Experts of a small language model: 75.7M parameters, a shared expert of 128 neurons.
Below are experts of layer 3 (counted from 0) of a mixture-of-experts language model. Rows are named router (the router's row for the expert) and show model dimensions 0-63. Each number is 128 + 32 x the weight over its row's rms, rounded and kept within 0 to 255. Numbers have three digits each.
After each expert's rows: a language model's description of what the expert responds to. This comes from a sample of Wikipedia text that the model never trained on.

# expert 46
router:135129118164159098182134135098136072151126105129119094084081140108100149119097113193143129187091104108053096107136091102112093136084103183145131101100126134140117128178170075113085097158144092
Description: Infobox line breaks, prefixes

# expert 50
router:167178119144098161098145172096133088124107073084129165149197113158118082158066133151106092121114093148169130093083129129122127193158142076103059164115146092086121146094121165102103150140140171
Description: Of and field colons

# expert 16
router:188116069138132046052071100125109075111101156106170132159100133099065110178121076137100131092175114186106137128091130135107088151125143089184153127106067139134146127149130071112178133149180116
Description: Determiners before descriptive nouns

# expert 56
router:136159115119135133161116162071106129120199087143107123082107160120087097188124117112099103104068121096086135098090134172145077096138083089117103150088121141134142170146137097080164140122131167
Description: Possessives after prepositions

# expert 32
router:123103174140078105161180059146080152131128170129131053115170127148124195200142158122148094120130121160120112182139102133095159136098169084104098089142082142105189103141175145082156151146191166
Description: Table row ends

# expert 57
router:150141069081121110090094170101112124140164133169132148139129090103123122162123127112127127090144098139057114154120118187135156143162163092091122153161098087093196108090180139139127141122140140
Description: "The" before events

# expert 58
router:078186151131140100136189119091104163078137098143082064088142151141123114138165090178142124148148130157082097168143140114120167151077114173121135128184068177169137107115162122137145105125134160
Description: Name pieces and regnal numerals

# expert 43
router:141159160141146108123109159154175163096147147112134086073125127174128170096191134189110149134158102148117129101119140137114133174087185166111170110104145152114173120117112132122125067189121172
Description: Titles and institutions

# expert 45
router:122116113095163119064106190168131165109116110097124176112145143169123130134121164059128060135146108065081102057110126088118077146171148124118091149081193089184149114172104109152120148143130079
Description: Clause-opening connectives

# expert 5
router:124157152150100057176156103115129192043091151131072112110142116154115155120109159202132124117122150180113128152128179099112148155094091158113203077154113160143178136079123126146136105158157093
Description: Plural and demonym endings

# expert 10
router:124134165075143167125115163154172158093145180074118168151110115174167098071160109136176182134157171098087133094129124091163117103159168130147160144129171131168099101137058101124085157136089114
Description: Clause-boundary commas, conjunctions

# expert 12
router:177158099175097077108091142130100094163148092168131158150109121152127115154107150108085108090104118168123070104133129164103111110138116077088110136064056119150061132113127137115173168156131111
Description: Articles and quantity adjectives

# expert 20
router:118153148088126102118102099156110114114098143108088055067183095164177220151102165123190143114156154155076154112126126157140115099079155078163112149103076143069141168119169159069109100175165162
Description: Sports table columns

# expert 1
router:176130138134169143089121138074119085161107141085152151185116111147126132119118093084124089180098146115144079129080132151125098144150175139064070115146148113100151091140143102098162198096107110
Description: Line-initial list markers

# expert 60
router:105106114095171121128094110136079147178154172133140085079126096139063189170073119065158139122196211190098155117109155121123138117123113126161123162114098096094150122116138095158104080174135074
Description: Countries and table cells

# expert 39
router:164112110165154144153142166084086147141097106123103145132091116105170164096102113124093164138124114081130148109097155156140128166162121167081092152122163087076198084104094131191186069125120139
Description: Copula and role words

# expert 41
router:146104176115097135135101166085132184146153105096137176141105109105186067074099143154122137177168106146140168115091102097168157126062162124120124164096146050132111133095109113145115139109141097
Description: Commas and naming words

# expert 47
router:088154167142138086144179088194120108077127119210105060128097167118125217178112117111127106132154089162111143144137140069104150170095100149135148114097094129109154085134118160194161108139122114
Description: Name-initial word pieces

# expert 29
router:123134121104146090124105112189119145042151082200124060047125081140081178131143153085152156085136156192118139075147171121048084119101090104092163144089123134077133156100138140081110077146192162
Description: Participles and result words

# expert 8
router:145105112126141113082112132118080135128149154103101098078139076176166169098150108140122192099147143189113068079122144114093148097120163112171116144084061202142076158185147096111071073129152169
Description: Dates, rounds, exponents

# expert 13
router:072133127113068146161179073133102140056119122129064128114106137146169177088108141177169174067144168150157113160140173152109149117168137124135163147085077163111134176084165159115079096143181131
Description: Place names and years

# expert 36
router:117188155167070083144090109138099176119116158167111080040141100147163187138122172088053055158195188147145141119119190094140156130105142175104154113105077096102167133107099096095120106109169141
Description: First names and quote closers

# expert 2
router:120126093155113152135149192145122098152090148218131138152096171159118103109091070176121126122091104144156084121142125120097155085213104126118182187114092170079086162120097168218139118160148168
Description: Sports career outcomes

# expert 21
router:170097095149137131156190146163118091094081125243121187068077125139190164072099147141151135117139126152173106085136155113105182148131108120131158129125170157110112130126067178112131136173136154
Description: Biography event nouns/verbs

# expert 54
router:059179142108205120156168136157150099077153098179134065096124130145095176192178134102098114109148158131118179119121182076170110171091102155126168109098112100084170079086118110153146055148117134
Description: Personal first names

# expert 19
router:168150169113093105135170102115134153084113179123117146160176122103178168086113144108173108175109145127157120171136153158114140088159176080066179115199171183137112161093116115159086128123101176
Description: Sentence-final periods

# expert 14
router:074144149200073142137128144085089079111138123201119123153131128148076089132129081104131150103145151115135098077127061139132138080162051082164095144108112160134147179137112188116106177143169166
Description: Auxiliaries and adverbs

# expert 31
router:134063088068118194078163116130127134138147109138138164111151070111099082157109150121098136105120131164184130169075155145070155132134154092167107145090120131118076130179139098109139154097125158
Description: Numeric separators